From a checkpoint of a small mixture-of-experts model trained on Wikipedia.
Size: 14 layers, width 256, vocabulary 4096, 50.6M parameters.
Experts: 128 experts in each of 13 layers, 32 SwiGLU neurons an expert, 8 picks a token, a softmax router.
Training: a variant of Muon for the experts, 575M tokens, 4498 steps.
Below are experts of layer 9 (counted from 0) of a mixture-of-experts language model. Rows are named gate (a neuron's input weights, with its number), up (a neuron's input weights, with its number), down (a neuron's output weights, with its number) and show model dimensions 0-127. Each number is 128 + 24 x the weight over its row's rms, rounded and kept within 0 to 255. Numbers have three digits each.
Before each expert's rows: a language model's description of what the expert responds to. This comes from a sample of Wikipedia text that the model never trained on.

# expert 41
What it handles: Latinate mid-word pieces. Interior pieces of formal Latinate words about law, government and process, like extraj-ud-icial, withd-raw-al, acqu-is-ition, municipal.
gate0:086134166113083105112186099137147136102140147143145137093136083129130104145134164107153117117128094119133127109130112161105136128117162129125106149168123109114127115153135107117095137129097170096118104102136171111132152132109154163172148144148066103153059147134132093147107081138144119096112155116123161133139134155110125101111105142138125162142131175123094145138128209122162115096149
up0:151129134132166141145077130130108147110084125124144110111127134118120134145120081139122116124156146159131141140155152118152126142114106134132130140157126130155143133105120157091181153104158103116121103164121117112123117124101120089131159157114184151150181148139124173137113143166136131177125071124136148119106127137111131212121155139115090088099136114098160166136145102088096142153113
down0:143135147105121112099117138097104113090102126146105114120136133099148141177096165136144170094116109102137123092103141124124128150117090111137090108148065123104155108133142142121145149134121137129128152110135138081167102093137150099144135096192121145139124154178118127107146127160167152130124124135147071111137135112144146127119156177131134099122094165162161105128137112128153112111079
gate1:142178142108121109149121150118131104109118155118116112090121088087162123084110167122137119090112120144069151135142146134129122137121106083137175127114115116096097101138155157109094137135159158116146118102115155122097099156142148150129143117153132126121143151114139125101107125115133117148103168158126157125160126160107154133126147103111087130110103110128074147122093102124084163120138
up1:136122093123098165093128103106150122132101109135117122211134131136130140125118119129095141125124170101134098108132107128102102125147189171113094101113117092145136144118157147108172112081104151132131174148125109149128100119114078170165124092145134143117147139168113121146150147108104091116111117107120117133112132090125139090110100132170151095123092139150142139147134139168150093105115
down1:073110094170166150135142173130126128109121152111100049122148101164150143126110097109140126116166155099085183171146132139132155133104142141114117117148115123121127128158157126135128168126091083132112134139137121143109125106139112135114123142130110145134120106141119129149123116056101168116152120163116173113126152138111119103090130140121122151109122133125142144149180134133146144119124
gate2:156125164141110080128139133149098114105155159144117137116145153123131121149136164110164129138169167102187151137095095107130134088135114145124119137163119159089136126121175136107168105096172159094090096134108132118150121117142146137147161132142103123122150142121139119106117155185133109107083157094127126129104139144158101097137124101088114145132147124141119131118151128119132144136106
up2:141125123127122093119167104137095111058131159145132093145109174133094112152133126106149149131146158062117096141086125150155169100143131163081132152131105170090148136125152154127174109121154131151124099106124125083137158125140178121179107132172159131112131104148124111095115160172120113112089129072137133155133156170134148133113155093089140123131104137157106132150100149116163129116139
down2:164156125157129152111139157117106152158133122115139144132174092104103105124115163169164144133154111115147107097129149114128112110108079154091113167137129140115158130140115147136171115107152167118125142168099119103139083117134167122139156108108137085126104160145108136102111134154069096114094133139157143105136118162156128117112106072133093157094095135157137093153146143123151135153139
gate3:170138127105121103143136165136092138112119133152118080109116115152153093112123172134113123099124085168140135125130111138134102168107174105136176161086140134122193120139148101124189143106113147158158125146140082113133098149147115147122156129145100156113138119121136132097125144095090146164132131137168121150142129144060087112111123135093104121103128140116129143137145132138117146134150
up3:118110114121142113110144154163140114133158104150080098136112181159148133120133129107127112119154121129142157145120118113107087209162138102159174093122147109145183136132144134127133164144130150145110104150106114086127148130136113110115141127146130143080153106148150123156140104084080151142132130130154124156157108128089139180093083106100157148108124128127114152114168119146152171122180
down3:134139121104118139165195132112125113147069128151152126124150129150125131143082101146102106115097117164132079130125121119139144143110105093156132184122145117170138137148134079163110111131152116153146100120135109149140128122175124131092113098178175102123152153151149142126154167085123134124141142105161168153116099108116132129098145153142151156129076128130143123119131165065108151201150
gate4:152140117113156083149099106093155105110126164161113155180120074102140105117124147152172136129114127145121083108118110091188117140112131181160122158104097137123128115113144165154127157084146141116138120120173170108203136109133123123155140122120088174103156132123132115135112126106113149153145135128141133105118141109104103131145113147104109097105151133126105129124162124138136130103126
up4:100143110145109103124093147123130091150177117081134114157138118152144131144128114110114121073078116169105140075117115131117131120129138159157116096176121106130131134106180145102143128147157146161133154152150158150123123121139080154120146141098108108099126115109107031074149134101165136110104110147105131100117149094142113117107116124117161119140128150162140172159124133136110140110122
down4:131122146127156137162116162122079130177131109138133134138166119071154101145093132120139154116106119084100129121111146108157086131110155122139137111149145132141157143130147121116175158164174119154128146135143090151127097125139121109111145098117097115148117124138142099129151105130189171116138089094131130125139127101144097164118101136068139134095136137138149130104139129129113120091121
gate5:136113149135094109108123113189130115130076130075116140093123116147102116104154124108156113100130075107126123142126168155166155135136102160092154145111129143121116111116144138129145153094120135146152136146153119082103133132084171100180156123149144150128140106114114129148105126119105172145091136148113119108104120111176161122079157163109130113118149149099162127154122103111146110137139
up5:142111135097075092103108120189119100132108156120094106124163159137106108103130131116147098124149086119106132130129164158148117108119137150077121119146122144145140103119153097106167107113113166132143120119162097143098112172128140089147114117137122134145115133149079123168096108119089120140104187106098112117104112106151155126114189129147130108126132137104142114130111092141145139079112
down5:148110131093124111104129113191143123137113134128062130150156125163104112107119155110174089160104156118113131131110164142152143131097147126085127130157112181146099113093091180097101106094117127114180135144084138125152150116105127125165139153107155153108110142132134093142087110109128158122125148128127099125126101112129169084082173110152136105099172093097115105091147090121098121151079
gate6:116112123160136120134117167149130137134128127110100110130103125149156152123147114107139125152136121099112130081138148135115093136099145140174164151150105164151156106136134120122139139148105153132117119092134179098126153144132143156120172122147134080112097149141119137137128083105122149122117130146103076135148108182109122132137157151102104157131110122153118142089110117121143132128115
up6:120155145129107137150150143115127171152118137141118094159111111142105133092088176140151097122091157131105111150119158128157132140109126126143105104187166124085083134130156145152149117127117131120168154161112105145123084153120146121130131095102126065154154101124126127145141141133167117095100135154108148105100126122105129121165099100100098141087177184116166156176130083140135164107128
down6:110152151116113159169085107072079110167094132174142132099084106116091121125108092140144132149144099114124064132133107123175154133097146109116113128124129106102103157147130100150139061102139126129170119118127117123145125128156181099163109121152153123123122103117085116160119096135144123128151101164086146148128145147149098130100101176129116140121150143137105154149110140097134140159150
gate7:102158120129126159113126160159139102144120180110161112117107188147177168150136171093134138114140150142097111117135121128129115111158118099116120119120162099161136129158144146118138111159127147125153098142107103121085121142061129104126157113109093116118150114154114164129113187149140156151120147119131115100120101135123112120104082124122189160154114135122101131175128125114115153095110
up7:128104148135100134143158119087136127158098085167091136143149114141062105079131124117100128165148119098154149128135135123135129159125095145140138115114084138148134146081146107119125150114124073082120153124136138142172158112140132141142073129162149125144130161140129102156147074098132119087139132121122089153138145146122157132112148116143098091109125125114174108096146111152127081144112
down7:134123147116147147122096154102132120112135119118101132096149164136147134110090136170121140154159140111144201096148119136088163141087135145105139144134135127117160150141142113159100119108109086142116136112165144103153114120149128122135120166136121097139104149119147109129160106100143147126114096152145145156183132182131155130152134126076093083131124121136105146130165145110124147152107
gate8:092179148112113139108120107122164135138091125141151130095126152144163139168140132092112116126114159159119135075142063171111137146087101131097154162112149127117113126111117136128140091192109127113149130091140072143102117172134111170141171134110083146097119181111165140124106110141147131131100129098123091147106116129090092129122164142116107125143117119121060097108145113134103083131144
up8:118102111114142146128092175118087136155125097110114105135147091125131118105128128134149143108125129099132109186147180107154155109136139096122124113154091121158126106120134105109147160126138091097103134119101153142133129165129104108111094146132148135138155098141129127112152129097143106139143141132146135109125172105141171151124050110138169078112156123099169146152119142098106115110099
down8:114117132092112155150108113087161120090136142115131110116117173143136143108089119142155140137118141137109183157120109123098163109088120107165124098080081110104166145112137149156102115106100168148120118125100122089149090117145157125127106138122138171106090095125084158148148123129140148133117108165150144124175071125152158080110132143115166117164117148133151152127120144103092117180161
gate9:127149145134141124113149135124086116112132159069100136130158096156106099091092126121100123110090146166092147093091124151179119128116139122101104129061118142117106134145129121139154141131168108132123109105120122135115103103136121150131143127101129131118133087128126098176147112094149123112110111143142155103152093162104143136138140114125106142130136108094131096123154114126161100127105
up9:116153127175099128140099129146132137089124147100075158118159098134146146146072120166147120124141103142072143115115159134166124106129109149111142160097109125133099150142123147142174129124147120169119127110180133110135085106104098117144185107133136113145117138133094122141102109116120181097134119111148107144133109119123090118090151143110127111121120114103150121098146110121136087128117
down9:123123165141128156149151125142151113155184110125113162110095125186118138088132097102093120146116142107061084134126190119140128124109134118152105121132101123128106143128165107118127130127123081137150106101128161172149131152116149123107130146155151122150116096139119101162113101090116125143152130128188110110130082126089131079166141154044137167121127119137174160159153137151146129138127
gate10:108127084138081108143150127118111121097141135114147161072084141116154119112118162125149094119118096140131123121143125116108164099177156170099116134134105148103155126121146153109097101134145138117160134126106113113096107147114111161108153172095107114145102104125134129132148146171102158158128156114101140093137115114154119104127147104107103143109142146142117150127124134116139160179149
up10:131125150096116119118127158130132113104129157180111121135119120166144136108137149124152126152153168089149125107153162075138104086145152152130116135120152102148161148156085129169133167143117113123089141123111163141167188139130126116104109125122127130152183139157176113137105127150167152141144111142179082139157147111110132111142101128164132116142099107140122080207098146130149123099126
down10:109124175131158086107106132113123176162126126166116136158138119175104118141124101103146120128139124133126157104127125139130104151055166135153107097113155112131122104169111103113131133143141125107137141118123137134147128112099136090105166098120133149116157126133105114158169155131127127149112187140106127107097112148154160134127102149138093141113136123134103159169107105165137085127122
gate11:130098112130108143154145112107096140104157114123093099142116118124149110160143175096165118105126078150135093111143141159092125166179137138153125122131130120174145168146133106122137169131120126153153139115092117149154112121077183128143102131089091123118119147162140135125125129168159161101154142103130158143122133143115132140140115108113143138117106127123100108165168157110120129127120
up11:117137106116137141142109135109110142138130167134113121156140097128130129138118144112099120170136162158126144129126081171089109098073147136149110117087125126109144076068168191105108123113106097134093142102140141106091118127120086158066129169089144140196133099100140110105141130129119120086094152084082122135104170139163153150180129124092123139118156120124125129115110139098140114114138
down11:141124158144119113090099149123122132163120133109142125123174165123151143061118115134116124078072109130161130167137157145093081125137106132167113143127133149120151105108149162117098148140104093159105128115109174114158154138123169141124138137111082146161130101139172119122153113151084101133100144135169120142178127129139064125141095152121137162148143127092144136084118152160127120096151
gate12:132121122108115118138136150111144138171144142133125107137132115159150160182147138118172098100135114131097103112118106128085093140088138083112132153136141130178116130120124117157093144102095148128119175111146179127098093122147119159123127134120119107125131097151143127143089096095135149092071109139098104113150091144104097114098144139124136135104142105165113065106140089136099118105118
up12:115125112149143161122119159146151142131125145137134129112109135081157158142140108134089160123100109148080128110087139150157135146180123082074131126136125114158111112113127127144134144133126111124117182139125104164129116155086117155086086134149103147128113168173124138104115107129129117175069139087096095121121106128139135166099143115154108146104156121131158160118124171056095130108089
down12:111115162128140150100121139140111180081156126130120067109097155122140063118128114142105116112120125123123150084095089139139133087121099141139135112128179057127126087166096095132107141108158111156124125113114160123119115149154101149133081098095172137130108124086126123149103155130102131080125150154158111125130093136127132116110097165123113152137128132171129169152124141111126091140113
gate13:126113161111174076109126102156098133144142144103120138110189152139092127140104100121129074113182099096142134134125101133129138147140148145117140132116114113146142140127140155152115107145163111113060132097099098137152114136124163110122148102124104119137113159144102074169142128151140126113176103110133155143166090137177163142101153134115154122149100115125122112130109147143161132121135
up13:105158067137159068059119166154162087134151104151106115121167115091159100146164098126113139124132156158143155142118127157156166161121121140087138164174185109112139108102142160179128123162141163120123114138098137080115096099151138130111165145152109177150138100149136134143161150134153123098102159088137132104113151144167130137108105126129109128157143090160137115095097082118124152126148
down13:132094091141105126102095098098127143181112095107126161159133114128157104114148191133116108117111124115144153108156172120130157117141123129098175136127130145125162153152137144150104136128179143119123117171151155135173134109145161124142097129153127122142117110137142137108163159117100113142131170131141091133160091161141136134113135068112102165150162138137120107106084135124112131106145
gate14:127146133129123135131141114094166117130125151154131127119146110113114106120089120126147152156153157099143129121125118096205158176123138165099098119165133107139142086125137115133139150127086156146099092085169127109153120146124133125166142132113144090124125124125165156151108102138141148134111118138161114128136149122149100145106140141108117123152134094114077144092144129127132091133110
up14:115108117159138138133137127122127140119125162109163141099145130097123092108130151125077133136143154103141137141137125159142123115105126179113128123149118123170134077119142169129154137117152148153110120075157125127121158123143125134166140138125163110139104102133149139155111117124167161133130119135126104116137119137123104153100162143097086129153135103123100154092095130128114146149133
down14:141147124148142118143120095141107141105137114146111144104113157117137151126130061140109149149127095105139104174101163127130144157130116120094169141128149133110125124158098110122103092107126093095123115160097104112134124085106110085122135105101137128139126141142120129123122108128137111147116102105157126128131133128139101168163133116166078150156122092139116128140129143122133106122106
gate15:130111169108101126153087104177109129097123141118154120122136162147104122130212150102139079145142139142110114137118155091124122140102122131141171125121131091144114145125132122099100110140109166120151125113111136121168095098132144170134172129128115100099114157087123152131128139094156191156093150121121146116135122114144118123096151096085154122139079179159127118150117138122126141149158
up15:131151120121172113141142107099111132157120161123083173150111086119081135080120119086158139113124147133146137098161085105158137131143122117109095138131105143115097107157083146142101145121161124158097135162143104170121115102151154095142108136122149178158181105143123104124130125186156119072127114120171087158125138120118128097115149152162073156129116104136108116178111139142128109152181
down15:099111091095125118146154113110129113143114124139081143117121099137165099126126073115132167127123124122163134120151133139129116131079130111131110095146149104124144108096061158117112118106153141123118071164149140147142141109152117131159156147150120135104142131088100175111138119129118100104175076132132140178147111132092123101136135112124093113136141091154087145114135113126155148145084
gate16:112145159128099132183122127122117140137151127128144120121164111082126111123105161160144183112138134133107140098102154121131120130121119128137177135127111087034133116131130101145112113140163154133153143156138143104147143154119107169113116132133133097134138146120175112100124157122152159109156136087137122071145102113110130095151120157147077168174167132121080127143135108124094160156119
up16:105122127117137120107137121131127140123095134193121125139131109130096133117131129191089102144125144089114094148098145121154116115138100129108106111112110115086098090160097086128107129103123200108182117155114129108140071165109116145098148122116119114148137118152142145101099115129132133090175180107124075127125118119098098141150152180188122124139161158157101123151104136137127127167139
down16:072173110130143173165132110116089127143112126110153140121141115098099129173130138137136155128166109139109111195122119128144131098143109112160155186155142075139148141146133097148156091139163113146148112101157097173134111142110130158101104137122137126175123126153139118155124144104141121103185117186148149107200123138133108156068109135106112151127145124149157149129156109159118137115160
gate17:101129147177106137117094100102143114096157060085099146124136112155136137120145115119106103129154119178161138112091136158156139147127130150147098150121121129155079134162117109110105128104130156050097122094166139109112123128119125113095149153128103117118132128141127084185109099112130119164134067116103112102131118173167096119114140165128164155164117115097120131131109169141110122099097
up17:125136149139150140120173120137136162089103117107110115115115154167114145100172117112139144183106122129103094104132102089128114139138143116101116121069126143100095147097143135062093104117110121165133151132126108202119144118139122115129108155115130133133128126096136088132114141128112113109112126164129104107102153098124100143139144145157139172179124110138125158123124108143154148114135
down17:109099161152132136118108123142121142134110125101133164121099133107163142132134177097137149176126101138065114115103123103128123094105141129132059134140106191114146113128124108142130127113120165107117144140147080153122145117130129163144077112156102147138114114133137101154125109139139092132144128131112089110144128091122065120104167144131139146117133159067125138136073173105106166121074
gate18:150124140116155104106134150110097125099146151147096114111143156148150124163138136109096150098126096168110137150159154097159092129131112111106133112139168122162147127174136133154095117137131151079144117130111160149076136118144133126076086126146111103112094129165133132158158183084151150120155132138118116122152082153107155099127134142070112124134095120150181125112119118131174164124134
up18:135131097164106115108122141146116125126125105121131145154152136107110128091125136106168127145152131085148132120130151121131125131104089120110159126136159107179087114111103132107118134133179112102079139147124111149146096150055146113136120119115147134145153131141138118120113143171103149115112150130178115144116122148129102152112085101170076106128144100123119055188150140130127136173126
down18:130133147115086118086118136101139123145113107126131132177163145133100145111103152109126095139131129171145104107136175157147150077160109079124132151126137176143126154140147132120102177091154104123103114187156133120077105137124134083120158116192078185150151134114123124131117130110124136098120150104115128165106148107112155137141151142131136109146134120123108126171141129153152106176122
gate19:154102084123128130125132161115099151118103157118120120151142101119154094115087149159150125140120141114143152098101109098136096157100099133178139150107102160080106137127137180059135135076083153128107126093145125126138136134150130117136094117125181115117130075120106125158143150165142126134112149143125121127123109100173154135121118146113114156126182123105127140112183160120136134139101
up19:151099118121101136132133164097125119128152164113101077101133125157159110147122124122095132130123125139117178108101095139087117153110172093101141123107131135118119106097098133155138114134111156159128102138149135143127111175133135130090107136120114108125089112125124152148169161129111105123204139139133128154105164123165123165115156142107156082131144159091171153103117164142095175126157
down19:121108103138135138087151165083118126178133166128074129122150085127159168121133125146111090166153130100120135120107100099116129155097137126144128149112110156169150101109119115101143128122150116123162110121112127122132108121172137104117160134116147152146140181162113116134136131170110135123138148123130106091077155139097135140114144099140108133079137104103111112082112129125146155092117
gate20:149128121134097138148119154089158150103146103116144142078091123107120107133120168124110140113136120103157138172144123159101099100115164165138124131156106113115187099164148153090138125094155143116082144129106104101107102185130133104119085179116095143133143127144156104144142137139118138084132133054126130115162129151134150110160106108142130141111098142107123132131108150132109147107165
up20:113164096150158129163164113083136183105164130133191124112123128100151121137159119138154122160128081091128112126109112149098099132103133169118107124146122132111177095142123126092134134126157165097137129102114113098094117146163105118102134164147074154114104101149125128136141122129122128155150122089087144141156159180102118138143132158136105146159123135137108150134110129137095153100162
down20:142119128148120168154162131144134169183150110162078121138153130162127138060139123105116131195088127113144141125141105158127153148126128185129145127137156112075127125160121126131125145100162141133121156121136165183119162135117139147140125178100070113163148111129162101170092151160097085145154160138100134108138122104152131146150108127101127104117133139089153154135144076102097126151143
gate21:115116138120152125111137096143133154116115119128146135158151122131165122133191131115154119086128128178120133112129128182115106128072124141168131161099152115110110103119152172095114128131097114128094133090128105093117081128113138160169108127094131130152108095175128129157097105108125154170113157134106186132131126137115128072129105110078126156124116136123126140143163102125165116130097
up21:144094116120115150096105093096126131127129103117116124128159109126127173153151120142179084126076106126109148125125156126147114149134127114132129147121125143083111105130126105094145158120129117128144150133127143148140156145117144104139097105129123141173122152161127111157077150172167118125118079107137132106134141171144103133083126147113161103122151156132097102142133125127094130139094
down21:166142135180133108117112080141132149130128130127081140149121150141162132144165157103124114111139124132131128122154111177143141150165165130113146118141205115120109142150184144113135104143111069113154151095133134109181079085160119134118134168117104123126109119116129140114131139127124079143105119100091108129129140154128094145152135104140117106109134144148127136092146160157118165122134
gate22:131160159100056142125113140116109138097107124106129132142112099145157154110105164115157119156135132147122085107134136122131125123150130121121061123129137154105153121115172083156163106092116148163157151110121121171098124112167116165141101130112152121069135138128179108146149100110132114080157127116124102110149152081105118118106107122044126145108144147087122114128146132126152109087123
up22:118156144118108127134113148126117122111141130121098116155136146113095139130114121105179138125131130129118121079079164142143084097119121139109108127128119141083114160103131093114135113103093153140123108132120125157092110141111132095093103105127125093136144146115138086126117142147162161112136090106153122101131128145124079144123138169113096113149159105136130133104129145078111117127113
down22:141140137157135107094123145118124158147125102128094089117140098116104105142090092129157119138164143103137112127084161093129113077113176190151083161136121101114098111132141099118109104147109158188138109147146130128109135143123146140098110114096144067092136092126148117107136119137124144135158155166131155131103149117154137124119073122161126133145111114097146139139167153104125121124136
gate23:115098154120131121101142110133139141103136123182122152130148117108149127147114152136108178131164135173137131088118129128123134111121173117137152116137117139126141104172125165136141091162094153139094123102143141109163157170144161112135160109105119130113107147125132144129119123153105141109100137101164151127144145151123112113124153174130091121102121103112103124130095136147144134124132
up23:133154155135123163113118093107148166125139136095118142138106144085156136157155125111147133112142140115107108108145133147089084152151093144092122117133116105120178108155098090115134138100153106104090077104104157098115173135135137123141148126141099094145122140065163151130120126100089098143055143070120121150102175135100168176140155150132180141107140079119131120154136125120092147118143
down23:133090104133134091144122139134166111147158119112086136143120116108097133135138129151129107102152148077108082134077135130136144115118092153111163110137124147062090118106104124156157159164122139106120121104118146105157133161106130111114121107129128106115068145169139165120117105134082118111094163128135093160123133151188119110128145121149117160133130094101122093080142173100137128126180
gate24:140069152082092136139152153134105136142129154105097137167112123152132126115133140125128074166126117082101100076095119138110077122072100085131150124148089142111134156153124129160129157118146099100125109099117113177152142161111139155137110140111146153072150140130116125147085143088141150130172135123110073113153144145157133154126117105097127145100140103116138166128121135125166087160157
up24:157066126142119159139157156121115155107146126121127129142114120139116083110112144142053081149171120119160112100090159107110133135121140122171167152140088140125112137105151091133130152146094172126110135123123100155140164157105131125136143121146124113053126135128143137170118124105117145132078127139116120137148156109139120147157130116122138174115144100121121149127112144098163090136140
down24:148129142119126155125140125135109120128108153117120152170132125126126111119122122104100116147163145128052119102126124145095120104149152113133130117126128154122144131140147153112140111096119150138095165113154080114101108126125170124153136132143044138146130151157158105131144139159120139144142130126125128104080131133131135160116183075158132131128117118126151160107095149112129129130084
gate25:096122116144123138141155120105122152113147148131109106106103110173150090143144139082107196185122161141109118142115077133103137130086089131119126099088127116118116097142131190156117127108122129088133124112118115128099101161074130199097083109138125110128083135120170118116145128128104117120176160159149113119141134153079150107133169107152113138146107099113157137105108150160114156121131
up25:096149120143137131109125161149106116150118151121189151106135131081108108135124156150082109058164144129138107115103162145137143129141167122095130175107138148163147118090089075088128095129138185144103137135144088117123107129168115141136161132105139161110186124152159135093137119123126150143078122108115157156116115106144087092163105143130126104123133117112091130140107090104111099126115
down25:132115176092135092134130146091140145114097098148155158114152113107150143097124149153160128094135093133188146133133107114136103085140093135135108151141117111099119083110165119131138146139132189158112099144092115094145155108141101117117164095184158160166152121129149124124147152130137183149113092094128151097161139083133143139044139134131143126120136124171111140137137099115133115150133
gate26:136158148086090139147168157104113099144146116147121148073101120114144106108147153160106132110121108111150133144147149152137133128167139147095112139149140157152152139170142134137132138097185149129164170126152155144102133113127091134113149207155108171117079125086138130121124142090079159111144126117138096113158077122132115132133149163089090150097139139127093124121117090158098121086155
up26:154127149083107125143156144152134118128120132170131109092113126154161128117133090111089103143127145160155163141149107126132129096128106098106106109117110176096172184130141138113083088171159087190103126139108125169159137112129145094133173088158161127122147185144100141139146121123122128118107127134143096150146116121125114148164113135105099148126148081123144132123159117150121120124133
down26:147147157103087166111101106155094124151119095142102107126176148150125121146138102124119160077116085093132136135140089144138129100131129098162105099124110133145164118112128125148149168134172161138085167163131122141124140135177126146083127103152123134154111128125117120108154096114118100147099135089091070149163096127096101138134096140088127119101131134096135134129108127177123130144124
gate27:101160122140095164107129142131107135122136153130161129114144126128141126124165173153112094119100130121140078127102137151109135148114134156099094113136180102145101130161158087101163154134126140140147144094137146132136123156136177140139183140139132164092110142119111090100165111116151140137112131110144110108130111113107066126107110098146124156122166152131112137110134079139129150127081
up27:146139135075153106151116113148160150125127159122110105063102116117133119112135151131164129094151146181100138120161094089168118076146121104090119107126170136116136117163106129162090066135116150104130188154110122125134112116140161146090127177162067094132147127149116124075121138139113113122129159130142127101121117178125099071151087107121144140121082160140137143168140104132124086130153
down27:131120146144088053101179097146082188141129111128109137154156130141147135118154216130108095166111130109104106139126094145151108145119075144115099087140118127133105128114118173107126094146115135157154095121140115146131084165117131143086126166119118102122164156134121086162102121135105105079152193172116160124125098114120134129141122125146137143089096131139099123133154141140154164085144
gate28:110154131150097121133160098132129110157109129080154181144139082119146113114152124132117136131164125127131156121115134138099155137117092121104121173131146163118116148122142138173139101131118091093122155145145134150088118149111109151126140129090133147153153132107114152138173148155131146091117134085122116126146081169151131102135096130068134105103128092114142109137126158122160090138102
up28:149093123135111175123071095156123114107136127124092138164077160096105115146136149096134113115120122141111103162119134148150120127054118151153120074124115135141143115134103094120173136120119146134132129135148146115126131139120126125122124114096127096115102103086115152147127118113118075162127131137149126112113134132101138101156127137170169134154097106110090150153143141105080145077130
down28:110140129165126118126135111107180121115138080149112107107118141088106170078136062142104089096128149106112109107150119179133139122128145127096121131119161120096127152117118135117110126134134157131180107126096143160137149154111105116138158135092110133180084132140107130084123104130102139151188134081162111124101136132132121107131158120113157133112148101136105148126173139131118094124144
gate29:151139158127137148145116145132093148115153139089088128123138109142165143128104135126194158089111115142087140118145144150069136142143132131165184184118160117150107144109150105142159130133143152134125154128112155102124116109144143119115147106134116127139186091173152083134112134050124144127101140129171102097156136135179124100094115130151121141198125111116151140098122148135116119153135
up29:126134118117162156136130126124107127098116116126103141136152082115164134172107110132147143123120126109073123127124094143095144155137151152154123119120153148146117171110129099138153133101155178173123158121130128085131128096143127118112152148110131174137133097167168095151132068106075162098133097145138077111133133115153081161100133111128154150154101088153095123094133158130121105138165
down29:184125126196129140147113123109116140182157142109156166150098122114109097151132133124166154120108101099094117093151151127129107135141145126129123163128132134159160097065107112135140099126134147151151154146122166117152171146130132129154139113096147125126189125102109128129118165107117080153090140136144157081122131104120143105136081102195131138163145110122104114155154132132142111146131
gate30:112150152130125115113128124144123102070177139141146123126174130131126118120129131131111132093152074128092168154070107132140110181076097104116149164107149138140130165114123143122125127156144161154137119105151142121109164099142139127129126128130131122126102122141152138126181141088177135148138174180126132164139124148121148135127092113095123150127073124146104126123155162095137105121127
up30:174132125115159120155118100159163128094125099151128067152080125154136188164136100137121113158136087134117124136140130093139137156136144096158128146159107135129094080135165135113133166149141098146099132069149153074183173133149139077144158091119135145172113093095083146112134118111100103130113136152146104148105140157149163125114105140119134098135144136159133102104127153140158100167124
down30:099134126134130162135142127148180150137109116149126069164155086140145097148177130128139133166147076161121151123148104149144107138079134148204161152143140145124133119156128143143109109151158113169111146140134084142116081112146156125143113173110157090123119114131146136129163150119153147090123110169113131122110143114120126140122078097133102136138167196136116162155152158138155093094159
gate31:158100178117132118170136115164142085131150115120166134130137123156116101098135155132156138136163132108131103149108097122143115124102124168122095119096117096124123086132127121121160111131142110172119165138128142115157130101132142130100155117144132124083105098087154105118143133125151151175113109116134125120152102139088160104102137136139116120195146100140141133130126151142154118156149
up31:087150093143113130128113127115126133160065104157100077125105109129136164158134148145103097114131118123163135115110145117097105125123154090143134108153112146108108161113119149160077132109137166142128138150174134107123133111124114146106133151143142118180117095130092144132148122130109138093129148108093132109126099114199085197139149144131149109084154133093119130115084101125137163123098
down31:112103044099144165158123129120155117133100154132150131124096171132113138168152088127125115157140147171112120131129087102114116125097184111127088098161123117119108119115159143167135164096096151140148100143099119124169109096108118136143109129154116144150150119138106148123166070127099116110138121133091125147134119140120118147125155123129161080136144102122141134162123089130146141118115